Weights of a small mixture-of-experts language model, trained from scratch on English Wikipedia.
Size: 10 layers, width 192, 31.3M parameters.
Training: 603M tokens, 4600 steps.
Below are experts of layer 7 (counted from 0) of a mixture-of-experts language model. Rows are named router (the router's row for the expert), down (a neuron's output weights, with its number) and show model dimensions 0-191. Each number is 50 + 15 x the weight over its row's rms, rounded and kept within 0 to 99.
After each expert's rows: a language model's description of what the expert responds to; "raises" lists some tokens whose logits its average output raises strongly, later layers aside. This comes from a sample of Wikipedia text that the model never trained on.

# expert 21
router:50 40 13 41 49 32 73 60 46 44 58 22 68 42 95 46 47 26 48 53 71 54 58 28 57 33 43 38 41 54 54 46 63 35 62 54 60 44 35 49 73 36 54 67 70 42 23 66 79 43 55 37 43 49 31 54 41 40 46 57 81 62 58 60 32 44 30 44 55 35 55 55 25 45 38 53 84 40 40 40 33 28 50 55 35 30 57 56 51 44 43 59 75 53 41 63 50 23 75 56 39 39 54 49 43 47 60 43 57 53 52 48 36 50 32 62 38 45 53 62 56 56 56 66 40 63 54 37 20 72 41 27 35 53 50 58 26 40 67 63 46 51 37 37 76 60 46 24 50 66 46 67 20 45 30 69 57 39 58 77 79 83 59 49 59 53 27 66 72 04 46 52 47 54 83 60 59 45 55 69 72 48 16 43 37 45 37 21 49 28 44 52
down0:44 56 39 39 41 49 51 34 34 40 34 48 42 53 39 55 70 28 66 37 76 66 50 24 63 62 48 54 63 69 66 77 42 51 47 64 39 51 69 56 44 43 51 17 25 59 13 58 65 23 75 43 56 51 65 32 47 51 75 63 34 33 56 63 50 33 53 71 54 32 59 79 53 50 46 75 54 40 56 30 42 54 41 79 77 45 64 70 26 82 56 65 49 29 52 63 38 38 29 43 61 29 47 64 32 35 76 61 56 74 45 66 54 49 28 50 41 54 70 56 54 40 73 59 54 52 34 76 47 53 39 66 21 54 80 39 48 56 61 54 44 29 50 42 45 53 69 27 00 58 54 57 55 46 59 51 54 42 24 40 77 04 44 27 43 38 30 37 37 48 52 50 52 42 29 59 50 62 68 57 55 54 45 24 50 45 68 49 31 40 44 47
Description: Line breaks ending table rows or paragraphs, "(" and sentence-opening "The"/"There", plus inner pieces like appro-xi-mately.
raises: ",", " is", " ("

# expert 4
router:61 26 46 35 57 35 40 57 22 57 42 54 26 50 36 57 68 61 37 74 36 48 39 83 26 23 65 52 48 43 49 60 36 44 77 29 66 28 37 50 51 41 77 74 15 41 70 57 51 31 62 46 52 77 39 54 44 54 61 61 32 58 55 46 32 35 11 71 67 53 69 48 61 50 35 47 51 49 53 51 59 74 54 43 39 48 34 56 30 38 11 77 58 47 49 60 67 32 42 40 61 43 69 59 48 46 40 46 70 63 50 77 61 78 31 69 66 54 48 41 72 79 60 35 36 59 40 59 59 81 37 31 40 52 60 57 27 60 42 44 52 67 53 62 17 49 75 60 48 49 36 52 32 50 64 62 52 57 41 43 63 33 80 73 67 75 35 46 54 64 67 59 83 47 45 20 29 43 59 67 37 53 51 42 52 34 46 58 48 42 27 47
down1:49 49 37 55 45 27 32 53 22 44 64 53 73 63 07 45 54 39 34 48 52 58 66 80 40 65 59 56 54 29 44 42 46 45 53 40 27 52 70 61 26 75 44 71 44 51 60 78 51 56 75 61 53 44 79 51 46 74 76 52 15 65 45 50 48 48 41 48 44 41 25 69 58 22 58 42 64 72 49 50 32 40 63 50 65 56 46 32 76 49 54 52 40 33 37 39 45 64 49 72 71 63 34 72 24 46 54 64 41 63 35 83 51 54 37 22 55 24 47 55 86 79 44 45 27 20 43 37 83 49 46 63 62 50 28 53 65 37 71 65 51 53 28 44 54 21 33 48 49 50 33 55 60 44 47 64 50 48 32 76 54 64 43 34 46 53 53 53 50 50 51 76 42 23 55 72 16 53 30 51 69 51 48 60 46 55 72 26 42 46 44 38
Description: Field names and labels in infoboxes and lists before a colon, such as Kingdom, OCLC, Runs batted; also paragraph breaks and sports terms.
raises: ",", " in", " and", "'", " (", " is"

# expert 22
router:36 46 61 21 64 25 65 84 81 44 47 45 77 16 74 59 45 41 54 57 50 87 51 45 66 52 61 34 42 39 57 32 45 61 58 51 50 55 50 57 49 53 58 40 47 34 42 54 64 46 28 66 34 61 50 47 36 32 59 36 16 56 51 54 43 81 58 24 71 42 59 49 39 50 50 55 58 52 37 29 35 55 51 52 42 52 72 58 58 58 50 40 63 50 69 55 63 46 75 26 67 71 44 61 32 34 32 35 81 29 23 63 65 56 62 50 74 46 45 27 75 45 44 52 50 20 87 72 52 68 34 55 26 31 56 53 51 22 61 42 53 66 34 46 41 70 43 10 41 56 39 67 36 57 46 75 60 57 38 42 31 44 81 54 65 48 34 52 28 29 55 64 47 58 47 65 59 60 66 35 33 47 44 59 16 41 42 60 56 21 38 62
down1:36 63 70 66 57 57 41 47 72 40 49 50 28 27 39 45 30 40 48 47 77 01 36 55 68 31 78 74 25 61 36 72 46 44 39 56 18 50 25 49 66 41 67 53 35 53 65 18 34 64 45 45 43 54 39 33 33 67 61 41 46 48 56 40 41 47 44 45 37 58 44 19 52 68 52 77 82 13 44 72 51 43 36 42 56 48 39 25 69 45 58 61 42 71 46 62 64 34 54 47 73 45 76 40 45 53 38 64 65 27 62 53 20 43 83 77 44 35 56 30 44 54 40 52 66 36 55 33 43 30 50 42 40 69 42 51 56 54 32 56 25 57 45 50 49 56 35 65 66 47 56 90 64 60 53 39 61 37 71 52 75 44 28 68 44 67 65 46 51 65 57 56 71 14 39 51 25 43 49 52 37 40 43 51 53 66 52 51 73 43 61 49
Description: Word-initial or middle stems followed by a suffix, such as dep-arted, beha-vi-our, wid-th; also sentence-ending periods and table pipes.
raises: "'", ",", "\n", " in"

# expert 9
router:41 46 46 40 54 24 29 30 50 25 36 36 63 41 45 46 29 38 17 69 58 31 42 31 55 38 56 90 50 52 70 18 42 39 67 45 51 61 54 41 33 59 25 25 91 26 15 42 58 35 63 70 49 80 61 51 48 39 48 67 52 60 49 36 36 61 54 59 56 42 52 39 50 79 43 44 68 49 48 42 57 55 57 53 75 29 48 49 31 29 43 53 54 66 79 35 68 54 58 57 27 43 84 44 42 51 48 41 31 43 53 43 51 64 42 53 61 33 48 64 60 36 48 74 49 61 33 20 66 36 18 46 38 60 61 51 55 58 59 65 43 37 55 53 87 41 77 19 39 31 42 62 71 54 38 45 35 56 55 41 49 61 49 35 45 38 34 53 65 77 93 50 48 43 27 54 58 43 29 32 60 44 41 82 60 43 41 51 58 63 50 60
down0:64 58 58 66 55 29 30 30 30 46 61 50 65 52 48 65 54 40 53 31 33 38 61 75 57 68 53 71 37 44 49 29 45 38 46 33 36 41 63 63 57 31 65 59 52 65 54 38 68 52 33 55 66 40 44 42 34 49 38 62 36 00 42 54 46 40 51 46 48 51 54 39 59 33 38 27 63 55 64 49 52 29 58 40 73 46 52 69 40 45 40 63 96 67 92 36 28 21 56 58 54 51 65 36 52 62 23 72 32 53 62 44 67 21 32 58 49 57 72 49 42 53 51 51 46 45 50 56 66 35 47 43 68 63 60 59 41 86 32 61 48 58 48 57 58 31 91 49 72 39 56 33 64 52 44 72 29 29 65 50 62 60 52 42 62 42 52 47 07 54 67 46 30 21 84 52 37 25 58 74 33 45 54 51 40 48 35 63 42 71 28 28
Description: Sentence-final periods, pipes between table columns, and opening syllables of surnames and given names such as Pa, Ken, Her, Sher, Mel.
raises: "'", ",", " retired", " in", " is", "\n"

# expert 15
router:66 61 25 47 86 68 28 45 27 47 58 42 61 47 49 29 46 71 71 67 77 64 29 26 66 55 51 37 60 37 41 64 21 37 56 42 43 46 20 57 42 44 45 47 83 45 34 50 55 45 58 34 56 41 37 51 51 23 63 57 51 52 26 45 55 51 59 28 44 55 57 37 51 51 69 36 41 59 29 23 27 55 41 66 52 54 58 45 37 46 53 72 36 37 43 20 58 64 53 51 51 66 50 87 08 43 25 57 49 44 32 46 63 49 13 55 61 40 47 67 58 41 78 66 29 54 38 57 52 33 49 50 48 43 54 45 44 36 70 52 40 38 27 48 60 55 78 35 62 74 70 48 53 45 31 19 27 18 38 61 69 24 53 65 65 46 40 60 16 26 63 60 62 50 46 36 44 50 29 54 36 54 53 54 51 64 42 37 58 32 31 89
down0:32 54 68 47 40 57 42 35 60 63 32 68 56 56 77 57 27 71 45 65 32 57 50 50 60 57 69 81 54 40 51 61 46 42 50 49 32 59 57 50 58 40 60 56 57 37 55 56 51 53 35 28 58 46 39 66 52 67 99 62 38 56 43 52 66 48 49 45 35 48 71 48 11 55 49 62 39 43 47 38 40 14 68 75 51 00 56 64 45 40 61 34 99 53 38 31 53 15 36 46 42 67 42 47 55 48 69 40 72 47 52 59 30 57 47 41 32 42 65 52 50 50 81 51 63 56 61 34 70 45 23 43 66 46 45 45 57 27 57 56 42 47 60 62 60 50 31 74 57 60 62 65 68 47 47 52 44 83 49 73 50 51 33 63 53 47 53 40 63 53 63 63 41 62 88 44 41 45 36 56 42 35 56 54 51 74 67 56 60 56 49 49
Description: Sentence-final periods and following subject words such as This, It, She, However, plus suffixes like -ication, -ection, -ique, and taxonomy "y".
raises: ",", "\n", "\n\n", " is", " ("

# expert 11
router:37 11 40 12 48 13 49 61 53 46 37 67 47 57 47 64 46 46 66 55 42 64 67 63 66 45 64 63 62 49 71 41 53 75 33 37 63 62 47 36 66 66 53 61 07 35 44 49 60 35 40 68 39 44 56 67 42 52 61 40 74 45 61 58 48 25 66 35 72 27 64 28 31 39 63 62 21 49 53 61 33 33 54 67 36 44 68 58 69 47 45 70 57 52 57 39 55 64 76 45 65 63 61 47 28 44 58 59 53 30 34 59 46 76 22 29 40 58 41 45 43 52 53 35 41 39 29 66 50 50 63 58 62 41 59 32 62 39 51 40 41 36 49 47 27 40 62 62 39 60 48 48 35 53 50 59 59 26 59 52 54 31 26 53 24 45 48 50 16 67 27 45 60 63 26 53 59 81 63 40 71 12 46 19 15 47 62 44 23 25 71 46
down0:26 49 47 59 41 37 44 78 43 27 30 57 37 47 63 48 69 69 46 18 61 52 71 42 55 45 45 43 31 70 45 38 40 58 67 62 54 70 39 61 48 57 69 31 63 45 52 88 30 39 37 80 71 29 40 54 42 65 86 53 33 61 70 71 64 54 39 76 55 39 49 17 46 55 34 38 65 14 31 38 40 58 39 57 51 00 62 41 72 62 32 61 00 53 59 47 40 43 50 39 58 42 31 35 47 39 30 44 49 44 55 63 53 57 30 65 62 58 48 53 61 48 26 52 50 38 55 44 52 25 38 46 76 41 51 58 47 45 21 43 74 44 40 62 42 75 47 61 34 31 66 53 22 62 41 59 28 32 57 52 63 49 49 48 44 61 34 53 46 49 55 52 59 17 40 42 49 67 62 48 69 53 40 55 26 34 60 38 46 44 73 56
Description: "In" and "During" opening sentences, the "co" prefix, nouns like team, band, city, and middle pieces such as mon-olit-hic.
raises: "'", ",", "\n", "\n\n", " the", " ("

# expert 18
router:50 30 52 40 90 45 70 52 44 11 46 68 39 63 98 66 64 58 38 47 36 60 37 63 57 66 70 26 58 57 56 46 53 62 67 46 44 85 30 48 42 49 49 51 62 52 42 52 55 39 69 49 50 74 65 52 50 24 52 65 57 36 41 43 46 38 25 44 56 66 69 18 38 69 45 79 59 53 42 58 49 40 62 64 65 63 43 62 58 54 40 32 53 61 62 41 67 46 68 41 48 29 42 50 43 61 19 62 41 18 46 60 54 45 46 47 42 46 22 59 82 50 49 43 55 38 28 16 47 48 29 37 64 44 53 42 40 59 24 34 49 40 58 28 14 41 57 59 41 33 63 55 39 31 43 46 48 30 61 46 73 46 49 54 57 75 48 53 69 84 59 46 67 70 53 22 37 65 73 55 38 51 61 57 17 35 40 81 41 25 64 58
down1:56 57 46 51 44 56 56 37 60 65 55 52 52 30 74 47 42 59 67 52 37 32 73 57 36 50 53 54 50 35 66 48 77 35 45 37 42 34 59 66 23 31 47 59 40 40 75 52 38 66 43 57 52 72 45 66 35 43 84 60 29 58 70 62 56 49 81 49 57 38 55 47 45 46 38 42 60 80 50 53 56 47 46 60 58 00 25 60 29 47 31 56 00 35 62 30 57 71 56 47 50 44 39 52 42 48 47 55 82 64 59 51 62 38 40 30 32 41 41 25 26 69 26 55 59 43 51 77 58 52 59 38 54 38 49 65 59 43 42 10 90 46 55 58 55 55 56 68 33 51 62 34 38 52 55 39 56 37 47 43 61 58 70 47 46 71 43 63 70 49 45 59 55 52 44 58 44 36 47 45 56 41 54 43 42 72 22 57 44 57 80 45
Description: Opening pieces of longer words and names, such as par-ietal, Em-anuele, R-oyal; also nouns like man, Cup, season and table separator dashes.
raises: "'", ",", " in", " and", "\n", " is"

# expert 12
router:51 31 47 29 74 54 47 66 52 26 75 41 53 54 52 57 41 55 59 66 86 94 58 34 46 64 34 56 59 73 48 62 33 40 44 78 68 27 50 50 70 37 47 73 65 13 43 33 57 53 42 59 63 69 41 37 53 47 61 63 69 80 32 36 08 43 60 55 25 38 70 24 33 62 70 64 44 20 46 44 33 52 78 52 62 31 44 42 19 47 40 53 61 86 51 53 53 24 73 29 32 39 45 44 68 41 36 41 60 55 35 51 59 52 48 48 59 47 55 46 50 31 33 38 29 55 54 81 42 52 58 33 32 59 45 64 54 28 56 86 53 41 60 17 70 36 65 43 44 49 50 60 43 36 52 38 53 33 51 45 42 46 61 52 33 53 41 54 11 60 68 51 27 59 49 54 47 68 44 31 61 66 42 29 48 63 56 63 60 56 41 58
down0:50 92 49 54 56 50 42 41 62 54 56 49 46 54 46 67 70 56 68 34 39 50 28 35 63 50 42 33 42 71 67 63 52 40 42 72 68 35 59 79 85 34 61 50 56 64 36 54 48 69 51 21 42 78 53 55 61 39 31 52 42 40 47 23 50 54 12 66 43 73 31 72 18 83 54 50 50 29 30 51 65 62 39 47 54 99 65 43 45 52 35 57 98 57 46 87 62 52 50 56 49 74 41 54 62 71 64 62 46 78 35 66 62 57 29 40 39 53 30 44 61 46 49 34 37 58 53 42 58 33 41 65 43 65 62 33 73 53 74 55 63 37 51 73 74 43 70 55 56 36 47 50 57 43 52 64 53 30 47 49 78 56 37 58 38 35 58 59 40 66 54 51 48 56 40 38 56 40 39 70 22 58 66 57 53 67 50 69 44 38 27 46
Description: Sentence periods, heading equals signs, opening parentheses and the word of; also Sub-family in taxonomy infoboxes and decimal pieces in tables.
raises: "\n", "'", "\n\n"

# expert 5
router:39 24 36 45 50 82 54 39 43 36 49 21 62 72 46 73 34 47 62 43 42 50 59 15 64 59 36 38 19 35 57 66 58 28 56 58 62 73 40 48 19 26 72 39 42 34 64 69 34 57 66 39 43 59 56 46 57 22 57 59 40 58 35 43 30 60 24 46 48 63 35 76 28 52 77 58 43 25 41 54 55 65 32 78 44 72 47 51 51 41 43 27 38 61 78 45 61 51 38 35 58 75 53 29 68 42 40 52 44 38 47 77 46 29 42 56 61 64 32 63 41 50 60 69 41 42 66 61 56 44 40 75 76 42 67 49 63 31 65 39 66 27 56 81 86 49 40 49 69 47 69 40 41 50 32 50 36 61 36 62 41 79 46 29 50 55 32 57 65 59 75 43 44 36 19 51 35 61 46 38 88 30 49 57 55 54 38 62 45 29 44 56
down0:34 62 41 58 54 60 55 63 47 25 34 67 74 57 49 54 84 50 23 33 48 44 44 43 50 23 40 43 62 43 55 62 54 61 63 43 49 72 37 52 59 44 55 61 41 39 46 59 39 45 26 66 51 42 49 48 62 43 00 40 53 49 69 52 41 54 48 48 40 69 63 51 31 53 47 55 57 55 62 40 73 50 53 35 55 99 64 61 56 46 51 44 99 48 57 55 65 36 39 60 43 53 52 54 44 55 43 50 32 51 54 66 50 36 59 46 74 58 46 43 66 47 46 58 46 53 25 60 62 39 33 83 23 58 47 41 73 69 39 45 44 30 48 58 52 22 69 60 40 60 58 71 42 73 49 43 52 37 57 55 47 66 39 26 55 66 59 67 43 37 34 43 47 68 31 61 34 68 64 83 41 34 65 44 31 50 45 30 58 49 63 38
Description: Table cell pipes, commas and semicolons in score lists, middle pieces of split words (Cerambyci-da-e, indef-ini-te), and nouns like judge, province, trial.
raises: ",", " in", " and"

# expert 16
router:90 54 46 63 34 20 54 59 79 43 77 48 28 32 46 22 32 57 44 36 46 35 49 62 38 65 74 53 41 43 60 60 57 50 54 50 69 58 58 54 31 63 35 37 46 26 14 58 59 52 65 77 44 08 67 80 33 35 45 55 62 37 25 51 57 48 36 34 42 55 65 04 43 20 34 43 66 46 47 53 58 35 52 51 72 66 34 62 54 51 69 68 42 25 42 73 30 56 54 58 47 51 50 15 39 28 32 51 52 41 62 61 58 73 43 40 31 47 35 62 46 63 62 33 58 50 46 80 70 76 57 57 56 45 58 62 53 36 62 32 54 48 67 59 62 46 66 46 52 58 49 33 45 45 64 74 68 46 58 39 39 45 58 62 83 27 54 61 56 54 61 77 69 65 43 47 46 39 73 83 55 49 44 34 50 48 54 64 18 48 54 58
down0:47 38 61 42 61 49 12 41 44 34 42 08 41 42 62 61 15 41 52 53 71 55 60 45 64 43 74 62 27 57 39 63 50 45 61 50 62 45 58 12 42 40 44 79 53 46 70 40 49 59 66 61 47 36 34 46 55 78 91 45 55 57 38 30 28 49 73 33 40 30 61 51 28 54 57 57 46 57 48 61 58 44 46 53 58 27 60 32 37 45 81 44 29 42 42 45 77 34 47 51 50 35 28 33 21 78 36 38 05 46 45 72 64 66 47 39 64 46 69 51 39 30 41 53 53 66 11 54 79 31 59 47 58 64 68 46 46 58 46 40 38 49 39 37 34 53 56 50 58 70 34 45 60 44 57 54 44 58 34 20 42 69 64 45 25 51 32 53 69 28 49 41 42 35 63 24 45 30 52 29 32 50 31 27 51 42 59 46 30 44 29 51
Description: Paragraph breaks before headings, list dashes and table pipes at line starts, The, and name beginnings like Ti, Shar, Gul.
raises: "'", ",", "\n", " |", "-", " is"

# expert 7
router:49 44 58 65 66 19 44 74 43 18 61 39 49 79 67 62 67 57 39 35 62 54 72 68 59 43 83 56 25 42 28 34 37 54 43 36 56 45 43 36 46 48 56 45 51 40 60 70 57 60 65 65 23 75 55 58 39 70 51 48 35 65 63 60 54 48 80 48 53 48 50 29 57 44 50 69 61 58 47 52 36 24 63 62 59 80 29 38 27 38 35 69 65 44 30 52 54 36 62 55 60 48 37 73 31 43 54 41 23 63 41 57 54 60 51 55 67 47 85 56 56 39 24 28 54 54 41 48 32 45 36 24 44 62 48 25 84 67 64 59 50 46 40 41 36 68 65 49 67 59 22 42 23 60 53 39 47 61 32 17 59 29 59 54 40 49 56 29 36 91 63 31 22 49 59 61 77 76 59 58 45 30 30 44 48 65 64 44 48 17 39 49
down0:55 11 59 24 20 59 21 50 50 23 79 78 61 50 32 38 46 41 37 35 38 69 52 56 54 45 42 38 44 74 42 67 48 42 58 42 67 51 58 45 56 53 67 53 42 38 59 50 68 66 31 31 43 56 55 79 48 45 60 31 55 35 69 57 54 55 52 20 33 40 58 79 25 28 53 58 59 67 72 47 56 68 65 61 67 84 43 49 52 30 51 48 78 25 44 62 50 50 30 51 65 65 51 43 57 56 42 49 32 49 64 59 63 29 55 29 34 50 66 38 65 53 51 44 62 46 39 46 68 40 62 53 57 42 65 43 35 25 26 75 70 49 65 51 82 49 55 90 57 68 71 48 55 24 54 82 43 47 53 44 32 47 76 27 12 65 60 31 67 34 45 64 52 55 24 62 42 22 54 66 33 34 59 61 40 39 49 66 58 49 51 64
Description: Past participles and verbs after "was" or a comma, such as established, described, known, imprisoned, hired, plus capital letter pieces of names.
raises: ",", " the", " in", "\n", " (", " |"

# expert 2
router:51 33 63 42 48 51 50 46 61 49 48 42 37 53 54 53 41 43 38 47 60 42 24 65 58 60 45 35 45 49 41 14 67 26 76 43 35 42 30 50 93 67 53 75 55 47 39 42 43 31 74 49 40 51 60 61 54 36 56 58 43 43 42 52 58 65 36 69 71 52 61 54 36 71 49 66 54 52 84 53 66 58 41 64 32 51 43 62 61 48 54 79 43 62 32 72 62 69 65 22 59 10 61 49 66 43 40 40 38 66 03 56 67 73 70 43 84 59 68 33 79 61 62 44 27 61 36 69 67 58 30 45 57 21 44 50 38 58 48 43 58 35 29 21 49 77 46 39 85 53 69 43 43 42 37 32 40 57 54 45 13 54 47 67 54 41 57 86 51 64 59 32 33 63 57 67 48 45 64 47 57 19 34 44 53 43 54 65 43 71 45 51
down1:89 50 33 52 21 50 60 49 47 71 46 38 50 38 29 74 88 36 52 51 48 69 53 36 31 43 34 56 58 18 51 48 41 73 43 42 69 56 36 56 46 57 42 70 60 60 62 52 53 34 36 46 65 35 59 42 66 29 05 34 64 31 43 59 58 46 25 40 60 20 52 55 53 50 47 67 43 39 65 66 26 54 69 50 46 63 62 27 45 58 58 73 33 69 52 49 78 30 37 41 48 40 46 58 40 28 29 48 65 62 30 40 63 41 37 53 55 50 65 61 38 63 41 53 51 74 53 84 75 27 54 31 62 64 49 52 38 54 42 50 53 32 55 46 43 67 76 38 34 55 32 38 42 30 37 38 61 70 53 40 73 61 22 35 30 17 53 50 32 57 44 74 50 58 39 90 56 33 48 40 66 36 71 65 35 50 28 58 46 52 56 17
Description: Word stems and middle pieces, often before a suffix, such as re-app-ointed, mass-acre, pharmace-ut-ical; also the word there and diacritic letters č, š.
raises: ",", " is", "'", " and", " in", "\n"